config.yaml
n_layer: 10
d_model: 256
n_experts: 64
experts_per_token: 8
d_expert: 64
d_shared_expert: 64
activation: "squared_relu"
moe_layers: [2, 3, 4, 5, 6, 7, 8, 9]
router_score: "softmax"
normalize_top_k: true
routed_scale: 1.0
balance_loss: 0.00864
balance_bias: false
router_cosine_scale: 14.0
n_groups: 4
groups_per_token: 3
init_std_router: 0.0157
lr_router: 0.000755
vocab_size: 32768
norm: "rmsnorm"
norm_eps: 1e-06
tie_embeddings: false
optimizer: "adamw"
lr: 0.00193
beta1: 0.95
beta2: 0.99
batch_tokens: 131072
seq_len: 256
train_tokens: 536700000
steps: 4095
dataset: "wikipedia_en"
Below are experts of layer 2 (counted from 0) of a mixture-of-experts language model. Rows are named router (the router's row for the expert), down (a neuron's output weights, with its number) and show model dimensions 0-255. Each number is 128 + 32 x the weight over its row's rms, rounded and kept within 0 to 255. Numbers have three digits each.
After each expert's rows: "comes before" lists some tokens at least twice as common just after its tokens as in all text. This comes from a sample of Wikipedia text that the model never trained on. Tokens count by the router's weight.

# expert 40
router:173196098152109182094125140174033179121140118081165115109131096092179103113123107139181115115133110163090092103147147130129139104117106225135126121082176112100114117082095149147121155134159179073219079154129106118099127126152178083128147221135216118147181121152087079109139169108118120149148137118101048118152099145128140157090109098142131143129110155159169105096106128145115154097139147169058167102118093161133166068135140123056110094102124104147075067183125128104109126099180143126059119145105129130163147147133162075149166124115102141094174108107077124128116120111155131148108092134163103121154133122097151117126117097109092158128111143081165150158165145135159124126098171135062148116151086094172132120124172084174197092157110176103116106124135124112123127073118215
down0:145126170133139102089090149194141112119111158109142159076080118156121077161153120127135159141098120097087157133080060111136173174171153179177170119106086116157117099158150125083120150111112103134134136115156148173102144129111131133207116120147098117162115116150164168100081134078164149100130111113112131098145121133084131129129181193153118184108126060086141066112180092128136091141123087175198152168088050115133170103142051126223147109146131169091112128148119056199139141135146148117124136115133144133141135120119082187112135160170130203078048185104157195138112155115135136097119073077081111155127095182128078076127169100126133121160094192098108142123129140092122100126108143144146115061149115139093143128115076110087155160205159102154129133104116143130150107148155101
down1:237180081140131186128114152197114181118143144109115172178114115140133133085130113144079118152104149124139211106148094150149133144126184146162130151146173112158171102131076152068117148116134107170127098085117130112144057079150122155140116154096110121099118153200086144193163150128104117154141095090090095178175083109109091143130146106192059050104138089091148098165130102163133118213087141099062163098152095165105144138139128143006169139129118118129188103125104112133108127125139117125146141111143099143105097138163077132148111169092144112114148127147152104143077104083144121145159159083167128117128116166145144130096088146137133147069159144189148095135164151111191105157090093177178096152110150059110130116099102109105125100110104099155112140157161119163080102118153147
down2:132092110119058182122135150135093154140150063121134087110156116171112149128154140090078108165065124144117148116180167101144107137083097202145158182130179112120108143175116227175174115130120188106076094099131104159116121139139112156127147103104150173153119167102156124134105092134085161134139170112121102136089148117182079160177136101122176113172102116140127120195121110171169182117113154097059138105129113113154117163132125052073121131072138141149128106148151146076133114143151080143168108160119156172130088168140156142133076180150142174161174099160156112129145182121080112173147135084104163113126157126154184093151111135085178088109083106115156088184145149209143208146126095184089079100157149143108146077175099087168101110143101122068096133102133112100101104123170135
comes before: " ", " —", " −", " +", " Yes", " ."

# expert 47
router:131154060197112127097145171086147106118160090077148158194120172123187156090107081173125102123103111121076155156170131127159163126128141226139111087080109171072085131098126153129060116145130108120123101112128121112179103159084127083118109126121119115061108095124169111081151110120090122143107089071131116114066110147140132170114083155144144122112109138115178109082208101201164120129097172152129093190180120123130099156153060116104156117128179149126143118177173140163122142138137149104133147199191118118171091113067129078056054153160184152119141144118171134146160115135147118180172090107084106122125155165100092115127094102117091102093106121094166131125096175088111121060119137096164109145159070118105121116144096166161142130137130093146074097143073083152126119105158120
down0:205095117139145169157140141160121129130167124089140102126121138149156155054113067096121088167141119170049090168110144146085147046139213136096085079134149116139148121138112201167092134146119179165116119141122132097131133163141172133150132118189176109159084112108124130138099126051117096167135178160103116143100184183083130169118052098101090131126101112137133139111139165058129115143163072167135155153124081203110151165142120119035122117072119138110092117170150122064199100101119108144159108123098177163162141127099093089159116099164125124126103134142105103122177132104115114158136113132127084133151132177158178136097129149121120107127149129077114120135185107129097117081125124143063075144152150144144142120132107090079166178141133114120133082153152074055185126092178176
down1:180151128090122120104136154179105087109060104137120146131099097157047068180110170115185147156116119143136171143117101126058110131145134117174172158118097148095137134155108147160119093142134102132155152105124135146142125167187138101115130117069125060102120144175132159043090148138131067093165112136166154115118123091096156110156143053107132124132155061096150119118158069123107112109132156122103166194159105131135136136147111093099091093159113126125173116119216105173188133118041098124115079093153089115099088065083112143066120152143082149112096182166112091118155061120194099110176094137157125098093083203131188133116133151165179136090133188147119135074126140111122159138099092131151106152179142095154075138119123186151142128113102120114090146109116154123181121121129070
down2:145175121180107122131123129112121193155145073153116096087086103164107165095147141130149097173136140158152152187165169131138114117106137179158157099104177110084162092121140156184084061085155137144144176161138068060127149112112107117127126081105142116124109166154110144145128115167120190125188154137081053097166151108165122137133119151130093135118187125118134223098089150130097198203153060128158150120173170105127175118120121078087114124137090153105134127135085183077176085146117132110143172038119152141174129122176120099139139112082116067048131109094127128146105123150138125159153108169140126146136159116154174089125087114125144143161121092118129110130148112118146093176110062147113166151170213059103153140142074103135181131176177124135116103124158105099176118141119168
comes before: " ", "000", " /", " United", " Total", " New"

# expert 20
router:184177078099096218065080089142151151128099106135164128097108132138200094112146105091149179117102086169138137127164154154141136168145143137114176116172072123133140133072148118124131074086127134088176099160099146151120152112107116133076079141206109080100147151085066110129139137063155148129088151158081102128115136149098161136097110175054134102143135138089149115159122063095095091156115145089132154135129140092137153089108124140097159102160134094132085079125162160139117184140136106146109099132112154162139119111094144083183117080141045083153147101086064120110129134078136126152174101175147140136124088115151170048073138116121121111169163128122157121136159124150088120139167079143065145205091164147064132127186152109154159121112131110127168126155188110115158209124133177
down3:187111071187113216106128143117088137135141103154112142181125128165179126090178072158089117118164185153085143085154111182112111123105120103126149122126190134163109200099096190149109140160157145125184065129094084121132088127087185135120085200159159126089158107121158086105145146121150126134176107147155140148177116093110085118137121109114151116112089162154145148076113176179140169190135146138037131092111083141148149131087137112016154106124130131145136104112066176106109084156133143174159170114079102167130120162138128074151178171114126113129152059165136119162105136174098134152106123072100109092098111115137093147151142166134142132088128120101124070155161132125166170137082124119103110176125095116162098119126112143137092130113114186149072142151100125155156090079088199
down4:122118053096127074089149188098137083081118141096106156120132120087113107077106163111182120167145144098151091132061149082134128139186109102073099095095163150108123144101151163100179128073153098096114118113095119058155153101125152184153182189142087124100160131163124116135123144180116120150110091113237087094135087098108126087120071142148098083098048102176141157107140129110091190136171143127075142171131174153135164150105179113041176096117105109101110179133137081138130103129094159108132163139121081108163131100125106151134131120099136178089092094148151157165133162146111136135152146098096083144047121132134074131127163166067139189065163133063126073159129121131109148108104120130124105128153097090121142112137150142089161139146140127149129138122064108168132073146066162
down5:131120169100092140135152175117097120137112152138161105175165123117126151059110109129073126148099135110133138165085098145079114105106101130107117143126159136125140163147094163107072173110157142106111181155184180090099112186162127164153107112113155134131131115125146141169136134189118132088149124112103096152157125120132093172108059112136125161101049100117129062123113131125145117133112139188137147101186104125131090131115121121065127116105020131164175156155158177123145144081106219151179134169144120119099133125068079109139111125075157173142194147062111120106097132171168173126148078115164120044184156118059141161080149106138109152071137198112086082144060114181092126124060149099123172109136150104128060188093120103103122124106138113163089144105153143192151110132108113
comes before: "-", " \"", "|", " The", " a", " well"

# expert 19
router:068211136135074066158110174119180063141143095144133126109075149162174162139099082119073179176085168110139100106122108094100171075109113103093121181162156138126107095175162137194114108167162120148143137161151168167147153148092148124132093143121091125139097116124160154152109152112173130104190146099117124101114121136090140182199088156139108163088163150180171161134151134087121105096163154170137180111184090137127126164089140123200141107134154099184138156108186089147162074125100105150178071163139169132160135128118119132089176148163163153122123109096128063115150124136162131116130093159137157085160150102058160106150124083122111151094097180116140157134133127171119129120128169124119095106115193083126031099144111148126135129128199104184094130160138073123087132097075174
down2:160110139134073216117166162112121120109158143152111154138110148189111192131110156095118199131095135179097172090198122177133114123112085082119151127162099121161095119083132131113099126150157164135122110135099131162093140148147150076063076155100118118129108140137092123154105129172095171100109138130108160179058099133070109156124193152136146100148162147145184092105136100174179151165172115156159126161066105090141150102142153162105116145198129118113080107150097164127129146127133149227089132100177090083162093076068149138171084099138167143172166116077145105167100142150124093101150121156123123166094099095147147106107143142173087119117128080198181095176160104120075134188159134110120085150192167131150136156162159191115112129114165089160157142118141129138127175179134070
down3:120114126088175115117124184147103162091149162121119148158119121133154192139112104119098097145124071077120101103124135150163145089099095211081147168093160143079106101096078141048155147172157119147127141063082076145147098077141142145164145178170131118144146128106128153161124073115150190055079157077164054133079121135136154137153102142121193137156102105118085071141152093113137100111185128118140132146083156137127105119114173135159158161118118080112132162130171132182196204178189114150143137174117105154086102187153091195117132117100129145118122118089112126141134044152130110089165150079112092074152154135079120180132065101096092107098165166101169095112138141103157186143144114170121134126118083169131172138129144093163154103113106097065138141138158085128172117152103148
down4:155073145125134118089135101163102168097139125152043127156138169139108115110123152098142068098109097099109143150169159091079097150160093145134144067092156177144129136123163084155096160116129116150119102125144152085153186158100105148148167144171201139083118155184173119104168132162070179119120133105099106104166165160198165102077114136119173184126163058102066070156209138141113144108125086117084190110172166127143146078125122136135150151121124097114145119132134083117061099183129171080123117071136133108046158097153111124125069125136083117124133146143057113128161149125147140115136129142170123110115138091147132143120137114137112121134163086146095163111118140108158113093109252170110131149085116129155168110079076123156119162140097124121150033138090130061148090111107105
comes before: ":", " in", " by", " of", "\n", " to"

# expert 27
router:119081109134074124091127073052178115112067119174173077132168174114141113135123148179142119107099135125133114057131137140147174152096160052149164122102130157116130060097109116098076099100103154151108151135136150125111106093110155120174140152092148134070157131153098100118179115075164105125129171099098098128124152155175147112115163160155144068139097092081106132113138139091153149165130091118142064129099123125047176148162107169137117132146124105170152139148078124157190118114135105088145149153110167108147127145153092138093161155114109113129078053120130178123134145090116114120116115123115134145133147060100138102178092113150117148214097197175160142180108128130142187142082110128109121177195113129079146141109061111188122126220106056172150067131090078108067104135129128
down0:141152135153162069142151127178124114096148179107125170103142107122078134154165147098098106188134152107174123174163116117125122069146133139095152070196115091170145126140076097119152163167145120121110139137136115083134107113154087144223063163074082140164085151120131087166139140152142168146086129137083176121183142063078116111116116128066103169140142093113157094117178124118099156102158104126150150133155113159157044144148202112147187132132156155164109091073112094147131119133109115170138124140124120076149122100122096129178096112156159112142108165153184109129106099080086149132173062128104189159141166169083144133166089158119131169169150148147135142116122141030072201115087142118118088093112129113138130128142085097094135156066130152111083210155165156101109137156065161
down1:106163112128084115155172100100150106074157146130130099112127075160101123137104116080138091118121150132161099108159123099122143151096140120098206050155101187173091136120158117104126120158143101122129110107132098068148132124123201181127109063133156139117145130121157141084120106131153133138059125139126104120152198094096163064098095161118113139155178142158150088116117115143114132087131107131148128124118083114124139111098164141125172062184116105148116166189126170165105123140089134133141112111158096097200065119096122129085092117161193056154111177144142140138114085148118168124171125133212170106165175146115060130090179149187096075068205094174166135101108138174099117114139155167152152110111140142129093156161154189121105118062128129161115115143167017116090161164111096
down2:135124108084167193163110173068073122132125140141148075138140121169089121105148205145082110153094090144101110148121109149162146146205107146141174099122123181184122153139116117116095206155135143062139155145081026129087107164126147130119144108165209108135093091118182142099096150130116147133156122140145122127115099126123133147167126130125083085112083131132179121125128200123169152113168164137060166032124089132172107124115114159011093125115116091065162102130144139139108119101098115123171104134138136125128141120126106101108053145135172110140125112113134117132141193059160138127153132106151117126129149151117136047181067078106120099089142087061120120141163112141190179113130108128100144193102082118091121152101137104168120142101107149104087127117082090102095167102137117
comes before: " |", " was", " is", " he", "|", " |\n"

# expert 12
router:113114156166070144146097111138103128153190160118103117123104156100143165105115160095099165144116071095149117221091082157079133133126077126098121166102099176114126115128191099115143114088128169084129154116162125123096140129132125134169095109082162143113121134085159138147133151138114127113182121111143150114074168136105130176150186110146133179125156159131156110131120154138164130111123145151112187131145170130093123095096104122186070086118118117188135137124139133136123091119065082118174068187108118141161113089156121143030072184134125152078080115115084112078120090120165126174156185075165168089132156143103141109199141086163117160160140162125130169136068162105096176094095129105118176048152099126137095119201058143106087159073125075166094134095109105134090119046112097
down1:162127162150113132135111080197059187171199172141159131141093163143147136108106104129121088099143122138103109162127128072040177151136120148116067113111123116144128127077159142097107131155107130153111091136083154140159093074120115123104205100193115125130158164158130099121123171111152108153097157132144138139105099114079200121105191154110104089092129150093089154132074119183103161115108115065175145126059167076073166153146086156161161151160069154180124112063146145136080157116150106156159175071103111118144123117072141164128195131173099146131114161074160079105130169151172117129134168148131097120142123107221164123124133155151114098073131124144118187127143107133135130124173164154132085127107096187109126118119103119190116134115172068164130091132093135117211150167138137
down2:121118113132167164162167134220110177117187126130149061106103142126119156133123169113183113162121079119192059190119134169163106133098173118089088138115111146048113087061146095176131121103112142108096131086121120141214118161148138144107147122109069121155171113190171160095159119118123118142143080108104127172087092152130101155081119139085116169173075137134140120135134133100148086115138091152141134127139144164119177143104168118100163138090148104194142076136152148139126046140136097114155147174123085137083162062118080142158117068134109151117131096147124188125160055139079108189155118130145188125142124147095097108117123108147145167138182128170129170149092125077130153092086145124107078056100123205171160125089077146086127171146139131069128128114157080129104125099165145
down3:134147162099103152125126190103135153125147165147130189136124109124175121168089157092112179168093132102182165115187083134153131115108158109084156203174045167131075116104144156132107169096169124076091147108168119141193090113170105184128106157153108142110106142141133196134118162158081155123083115184113153157108091130096099160123123159167171123187158158156126094130110102128167095118103154206147130089105116105124175159093134136185161145151137132137159071101117142187204177111105155093093139136156132140088116098146111163120100094150166142116092143150115077160068134148136135075143133182142094120109148099186107117105055128111105097058125134139166123108141104132079204143180146126178106091131155111136152087137129154115167132134119134104063224083154120133163179098137094
comes before: " |", ".", " (", " |\n", ":", ";"

# expert 25
router:138145070098086171147183118124120135097074150075147117107147159099198096098163231058098104159124153154132093113157158105174122130133127157148090147093108158069170127136136089113156172074120124147136099117158063091132126127107160090087182186115120175122079089091091091170078118123123152104196071139123074129168171116145090079129102109102143106121109129132080097100103046183122154169175161059132146124117193096103084140177169138068128146136120116120132076188103107162130173122104183131101121094138126117119114139141100128140064064106064107137193120097115156149112148131132148136169146157176152135077116047086145104160133202166120135099142109144123114105130110121084121124110092152080146132118133159079103115174106097100141122123129142134103138169131161159129166134108132
down2:148175106122109136144148140097129158094113066107145127162108144129124158162165186156175119137111169144092104115207113169107126118096142140182080090094174136112113122121111127149190121123164126196125154096109059109186092150088163136146083134114149117114088091114113195105100132159096072118112091098179162140119114096121129146172089107094102125073088152131205185134083118088110155176137161145085150212148060118098135136168118147126103085127110120145060070109123135112150115177112131158135146081138082116154139180156199145132152094204142079144113091125121072149121141136117130161155113072141166087100124123118165151176107133088136158109072085147139099184101129134200105124151140131085134103163153144161088090157048123136096154098089094169052160163088140135137131127127176
down3:080150073112039116039141099121099087157151149156048083125131156136200111137109131109133143156139126186106127094161122102088066111103107156129103055155159159141134162097124102130094032164161132145095086169141164155111151168134126124109140125107108088116143100086122083125084155164163150151122138154171148114170134111176148097159071087095144158149092165147081178126107159073127172136132139119130139133116172129159060150167174104066139105185076134130159158177127152075105103154141132110100168095083166140141127151137101115117113153110126184153208148123158139116082147185106120128196187193122110115119167130119185135126112203058150146106154163142149112124145117110094112111104120134080149110093135103098107084163157136090131175111138089112162135103202163156141131119143130
down4:181145180116123185114073084152092083124123145111108099117106110055116125207101189130111092153123155096127152142109118140129103128084062136108129155081146141135101109098132087211104115136151079184090151140082126153191097133108176180171111178048146132067166120127188120088102131132149165117138110095109131025121079151099089102143135072169166116080105116147093138155161113139144167121168115099134153143166049122102129158142076128159117115127110135114098163109136132151081123158120117099133152113156090129150097105159175115150098064137158143090107132138097156216100100142105151153101093111160116195100139165131110107154116149137132108066124189146142177147139185164128165105089160085168165116091121122098155134158143136142142108157112105156070190103074118111083106099132068
comes before: "==", "===", "In", "|", "-", "The"

# expert 61
router:167114147000124123107110131115165109145101150117114139154183096124096138142164095110158161148173121148101138084129132132210114169106153091114150133132137136108084155137090121120141080123097113118130129071146106137174138187180065197127109110110096103139050129120121119079126160161142170133127126145131170109130122140183152086167108096156115065188082120088156206142126146126107154116117165109181125163152094071142149136096146094120133102127180131091140117101125170146092150084087109145072197137104154113081131139117132122103166130106152115143129122157122090144081080075076145149148095208060170159151151134178151155160129105133052157112128107124172139100115129151105138138163148125153094173154077053126210100095129123109100096121167165104149123160107104137124151188168098
down0:102164127113160155142152107152106131096120130159166130129115143136106076130188105105175155108113118146162104168156159096149145105145147087130129109083161141097086050105097199131133107119091149173126112120143077134085159124050168155177143158117101143139124125153094060182124122122120137143084171124145146166166154118148130223111132067127104133147119133123132104154133119168156135118095107104113112144172130121117102110093163143111139072094129143192217088200133076148138147142082131100141129179120132061083111131126082091167168146167083163145147086096142097082117147050116105105138093157110118105181097126115164142115085106100157205156132126087133082116173172112140114094077177128154153124110072192130094137111075104165153155084192162082130087117185202103098157143094176
down1:158081165101128152098114132146064114162094062115126168127107147107119124110138118144104188099147125103111176117069118162164107130077141126143139155126135116085133187128093122096115116119120104127093110128120166073155166190159179116070142153135168139146087123176148156144141206100152114106199160217129074097010086113179112141124083143193083184123152164194142147114116097088098105133184162149141136162101125160109172173118076127132074102094122098142122188113071183098093101148117178148207115160118141157128130085130146130137128114139120135106109111164117112188112118136168123121161089148155141142154138111174118128124217143109129146124093136181143135077176122148143160158111154190090115147125123091157139077128065085158090089105116123122111135145110051112158109159111131
down2:127179198119114169089119111131030160156130155085089144084125142100108130086161102094113144091123065120152088113123161092130167122130136108138155143116086189051134070145103145075145075115108159137099120172064153143136195147147102096152141113141124121148128111087133131142109133137169127157115189092125092150147123163076137094092144101114060084154148145175066094121131134128096154142106115115187177178108117118156157099151069067131196114110082155118130070121081116079121085068155160096180117136122215099081109142087164070134154140154109145116093139141138114127090103080130098067170186122133103097157154134093156158154071178132155085140127167107147124109183123099176140115165101126097160104113145128147151109108141155153104170161183061144185100157147168134140144114162119
comes before: "201", "200", "202", "199", "198", "197"

# expert 62
router:136138070111135127105153177175112143154123150127129067131148129124155130119150105093131107158124058086094104154107094145099048107163101099138075172120076088140113095102116140109140147140165143119130195100087128132146156183168119149123076134109149151155114123096099135094140102116131123164200130086088109152099210204089080069120146156072154113138091162161111092138098115167067112120092124136112183230162102146095168155135127160157147143110157122134121126180121103158089174141122114119127100155142159089160170123109112167064101177147144131129169194144151087128065134149090126129200069124169102061151164135091111138139092109089077084171090112093162164103062130172169131156074156119165119197125123131115124132112180102137126084163143122132142159166080111119167151094161104
down0:149143135096129084073167178111095151115130187178136128136156101111117154120076070170088118132156143145145118132083142125171083088100091127137133167093084098154067107103083131130107075119102153146143100169106110103172184120086122126117142182122118132108132159150144140151153050153120019111138081147129128099069125173131068113101170120186153108115159085122164132176108151135178105100065168096113172189147188044169114125107147124098105084112188124141118145130183140132096095146153143090150144145183137159157130145131140102167120118155098093136142126122107135093094119136139122115157127137153107101141125137062119157118128140143162133156125077210077066177098112134144131133185097176119140127166155150102092182143099094108065123069046144177092099148145151149164135198083125
down1:147140081158156112200133095152104109138121134114091113118148165023156166105114163085102115098157140083106126161092162136064120118104093118107179087121085125140167079104183102175161097140073083108140115152159160118151131130198148101127148112157106134181117139183122113086077140095166133178124106063138151152133097083154165151107164106117077157134150163147134170128094120136078092087154093165153099118129198166155085149142108143189218152136107142122094163098127097168191105068130125148115121171131113105112072193118148112156132096106113157128119170092114103143152141128123137109113097122170162199121115111089165153157079169140108168126127118115086141114147155109119074134117077083108114179143061199166137086126157189097110182152091079118147082097154131139135098162142077
down2:178089165171090139109123109141128153147160079118159153086115113090127101143109086167081133133112044144199155060147124135108125118117129108167091125201079085122091148125155111138112135114176154121060177179151168132161154168113081126104114139125112157068108174161135097139116110050137120121135086112141129147116107128115101161125175134137098160158101153066115168105175129130136128122104105114145137184158142089138100177117088161137143164173126162129104150177113147161146140176134134066133109141081124111088199058132095096134087142148120155096172151122068150107169165150173080140112065125206151151120121138192196202133123114128137070160146072110154062154113110085121074108115079192091108151097106107148078097107110140113072156147143155146126158133146149076099110183123100
comes before: " |", "–", "0", ";", "201", " |\n"

# expert 46
router:170131106157174199107060150102086115151146123154083195141157125158135107142149083066101127148150166195146127151094099107135073080084167147173174132217079115088155100125096105154115159101124137146137157109096133104094146130129163102137146081139109109076148134141145146180095089133110143179154181129157130129166192129123132119152108124088148066128147131130152187151103113166080154182120138155149097149116135074080107203116128140125140112119136107138126123151151096104094079167135144050159192122122117227122138110082100204133179102120125082170148063090140088173131123110117135173146152148120097117073075153143120105105117129156167099137147082114202101125100152140126144094150121109092109144144144123086151130131215127166127102132160061138116149166172153123146092205124136
down3:154149104147129078164119198097125140177127161175118149145160117080135164152143134045106112159153137173155179091161183162139143120117142105159098080189110088095106164124095154130096164035181116137166155131088133082146147123136088139113139096193119112123108122118166195194140141113069120177149144197111167117169137101144041129130108095110123116135144169093089134102124095105106102153066090173179144138176116109138139171170128167098174094150122122139111144064156141119110150208162099113153145147136173111133124085134079164156089116123165131115133142055143070195116147160131188135115162116145162117129148135133144169123158082178075100161112131137070108168119139107144168107090133124197158140109117112116115142183091151152162143118174176118147135194129137151135083177137174
down4:144148164143121198142137133104171134114088123130122084083120122116168136096194142102107130126080108132197135104126150204221140134097161124121172141095169103129102142130066072121090121086124161114120083156125082122164099083088135177120139061136109129138133150109110130151135053133142129147118117118117169129132119098110116114122185125125110102135142093107141051109148155181137100190136102156121111134098110142135160127119067123023132130137155143136178067120117135160155052157148130150051075101153170123172105102129137131096139130117079134131162071098126106134147117137132130163155141147071092127190119093094109096198188194133109073154102104177180073204139168106167197152128161113133133146127179101069134112159142151089123104144147118069138084107170151124079135140117172
down5:178130151115108151099097088181070182126117164151091169146142101119134128112057103131102148146161127116168140118152137143176205155092157071135153091125130160169108075110116125123138078127110136157173158172148161141081123098120079073092131175070119095129080181170086134076145112141095140141106133129132130122173114120106082150102152122108087142142082058148107171101134103117167097128118106157141129067157197083112163136165187132186104150112140030124165068143080097152172139108109135123105106148160144072145128126177089094122140190072097163074095170108141185110081092111140143111135155129119085123113149136079122135112155115225110152135174079148155123135129116132106080115063122112153143177142110070154099090067116125136154097098179149086098093092095119104117100168154132
comes before: " The", " He", " In", " It", " This", " She"

# expert 34
router:153147064198126220126129144125079161138122096098150117111103207145139141033079056104106123120104176103125159101134116104155123088120175083175198160108108075122117123037116097144166163144115035124153161151096148111088055115182167091133181088090164134089111141074123110200123153141150103116112136129156114130164123127078090139189118141175102092116098120183143122146126121145153119166183092099147127142122118130085104139115162213113132129124117146189125107118073067116106152110157120167118112143138112158148076066131167161161147132171100149117128125126113137119132135143196108125092145187168080092101096133128124131138108125143137118106074082156094129187091129189166102107084123144089120104112145126102070128144144090179109153180123132110120090128157106139123126146127129
down0:143078093142133147123068084153151155167192053112131117137147111130132167158133181142116147187198159126147139091027149169111105091105104136110146148185090173136120117156122133124147162126175143153041143083194123102135111157103062137183089136127132177079141101134123162101114139099140177107132078062133146140141172124159147161103094108142147104056120207095138124087086144175090099076111096144122142130174139126144138164062098153110131137115113117095103138119074154113156132129110076113138128128113136129126114164184150121097081179118175122152120154144109140142156097140081087150158062149134159155146195126125097124121147105116183182184167119201123142086158159054132138106120108094134140100147156104162122100072105104123109095151081193144117070100105119073094150112169135
down1:158135114151095123086085091091158096139120102188149135080115152120204092193186127097151153116104146129138143139070126129158115175116122143145150081078129086106122105149097126172148142145101143141153125120142134110088107145115151123081150071154130109146169174126206143076137132034175081119125144131118128177143135135095144136134152096086182126110130188137197135122094167147152142152145141141191139146149099148123081159112084101096125111170071105140089147147165148103066127184168083134156122081118115104142115117139138092076167130169193160058102163166120087120124064150162110226121112093132119126101143149168185112168086102126115145154121120159188093198117144171142186097129146064065088118147090192141136076129134146126144091141103084106109129160114119069111164130084159
down2:141128130149100145120085097097164064120137112141096096105156151076174135103177166104135152148080124162122137120104118135145134121091080160152100102189111125093104144144131151150083119091110224139141130119158117135145138112125187086127123103103138111150122125173176127098075101110099067065157165162140173159106090146061119126113125076093100107193151183135096177092090106089140164159091131142144107161126122145119100174127140128163152085183098092129141147124154137137084078139129139108095120134115137100121109163131130153107206146147133095147155138134076108194086119105118131193069134095126182089141076066115208120167091107136146111152161163138136027144137160071146180112095135075047119090076130185159151134194123162145164087135109085116109102149145163095164115171066131
comes before: "-", "0", "1", "|", "2", " |"

# expert 28
router:126134069102126131149151218073204076106122072149091137125141140132149166101094079159119142148176104136121086100155114192155173127118172186121179122158140148092144155141132070147082132243131093197132129143123129154113099167099117124130115077121080147124079138131146119073172136085178114096178148170163112130125142081158083156103079101092115123050135132096171166096096132218114081089188163152128101134106126155154151137089143147057148072128146123066135136143134140117109116074068128137135118080118122155108083134088163133154131130121150093136164154152124141099119118103137145112150133193101183121144159106106163105175089123137132141110073165125144123126095181184073142146138148153114169058155171112136106088119165141119112163129113111096142142109108089160176160161132177
down2:140157102113133119098138142147109167118133144147114071197120105154136159130102134114064074132099141145128133113068184068156180095160185141077186129112186151128189161121114159121128148132147150115139153151168130109176070109130157107157137142164101101096109184093183161153163183149120141142109110222113092096175102124129109117222124103129118120064115108163080125084127094122164138151110137133150170121130112108119147142146093074081100147111112176104154046146170138159151113092116075131124163212172068114148088171080145192078102146096142106126093102140136084108183130145129173112139133082093120121156080114099138099178118143106119122092106090112110117122099133161174189114153087141053033095130197121101148128105150139155106138129147103085159125112158131105182138116123102
down3:142117146073138119063110125175056110148120124110104112097129116162146090116110127108114086139134140118140126154125099171148145112202130084108160030143136088096125149138131097106177161091086064122098142144093132165171235132096106110121085150168105125048107156080110139111114060116184109066160147183161126101129128139190116135142127184151114139128115087188107097110173117137153079115117144115142195136128156105039119157130060113123143147109136062100201098103099089116152163156156160085126167105146149181122124106121134124126116098126109117175094134101127124106141068114127148170183101137120078128123146173154186086118179120135161136141140127137159096170130132134161131078190118152115149138137144064144136114115166114136114189047176127067196131112102117120090130172134113
down4:142090154127036148097147106168130113096116212123133103078102064171088114133170114089122169095082096099108150166179154113125100106082123134114120121141112170109052101131141094189198123075138140146091119095111157099080172170106145117171147125113092102104083141116126143135140113176120181115167127147062150148201144101164067125109149120187170156140137094145180133139104060200140159140145143146144152129207128177095186123101105114168094056128158134163119094153138142117160050118144138163124119095154112075191102080175134111131111094099161141174111092102129160116127130089133148141149148122154129119104114110140101127126153110149112199116143136144110128137140121115129186159155100071153144161126114061113087201149101138157131109064165106145130154148148142102130160099133035
comes before: " ", " January", " July", " February", " October", " March"

# expert 6
router:145149163179064141102069106148124160156119117133130105089085128124108155154167137132087153139123160112104157152110093166153119081113143110129121146165127145144121064111170136118141138088157160141117188136106106092122155080127154155143124107137155118179124116115146168182118129103127181110165158114117148142079124150117112181120144155136190137078133163132148152127153164123139093151148113129186155097151118137136150094110179172203121114125158084177098145128162120153151124095129116100133073167127154144176113066157165076097180171129176137132055137120123118080159101155178111196226128162140117138122126157085193094121114116079122178173085128129182133179138176112120052127116183074136199126120161109196084142141114087048122076144153116119104153102134186147099090134070027
down3:191188134184100125071115119172134126120143186129136157064123132141070140144120115130102106129150105111101150129181136156141134139120125169159158118098113223186165067224166085108140162163141147112159113110166168096065160143087114100195162147126107150156120139117173178184128136107092155077089164119148132101202134178037175124200155155091106083115186102107123149096126114147106120145114105082053207176143114172150136115142140097149184116099084135092158114127121116152126097148180094132100094086114153132135106171095104112125153084102110115126131170109149136088079137072121082132165148091160157158078093091097130145136085197105100086110101150149091124116111067147140064114087097138123131117116127102130118106129087138167142125128157103124153114135114184115132143161118155
down4:181109158118097104067149095157087164119141112096149144195172162091138124121135166109111120114130154117124126103085109158153089138167126089124143068122078231052131172143177138121096145142055100155110194132119142094171118138118121131117094078124174154073118150189078127145165074098147117124128106087116098154152129184147138101073085096133117126094141190112104111183121165135177147106150088145120174078126170080094158204142192107181070158140085135155174136079121094149086149100125125131118115162099099124126100175123103142118092109127087123169136127107102099155168116120107140130195170118084139088121130121190127130163140133108154091121164112149125079118131124131179154109105105150079150168134113159130133092077133107120060166160148081056178137152149130038118091164094111
down5:183108197112055214140075102149108175092109165084119147106151146130172151204140186123119116114105108138153161092115168182138127166175135128086126140121108190161152141121122117097115111102140114124108179068101064131148168089110134101077096122168132087097131118150121167172065120137151110108111096145097173112072163069104096151154150093143187094185104162163174156140133144111144136141142162185139148065128160182060149125102125134147161075075172118153156081134098103157117151122064096166146167161107168107108110119120168105196138128150132128098101151169168118136098187185147114112156164089164155106164088139155141135139094085147075112150121122157074106167168135100137105114156142143102193151103130124156100106183099114157110114130123077092084107085092096141172155120079108
comes before: " of", ",", ".", " in", " and", ".\n\n"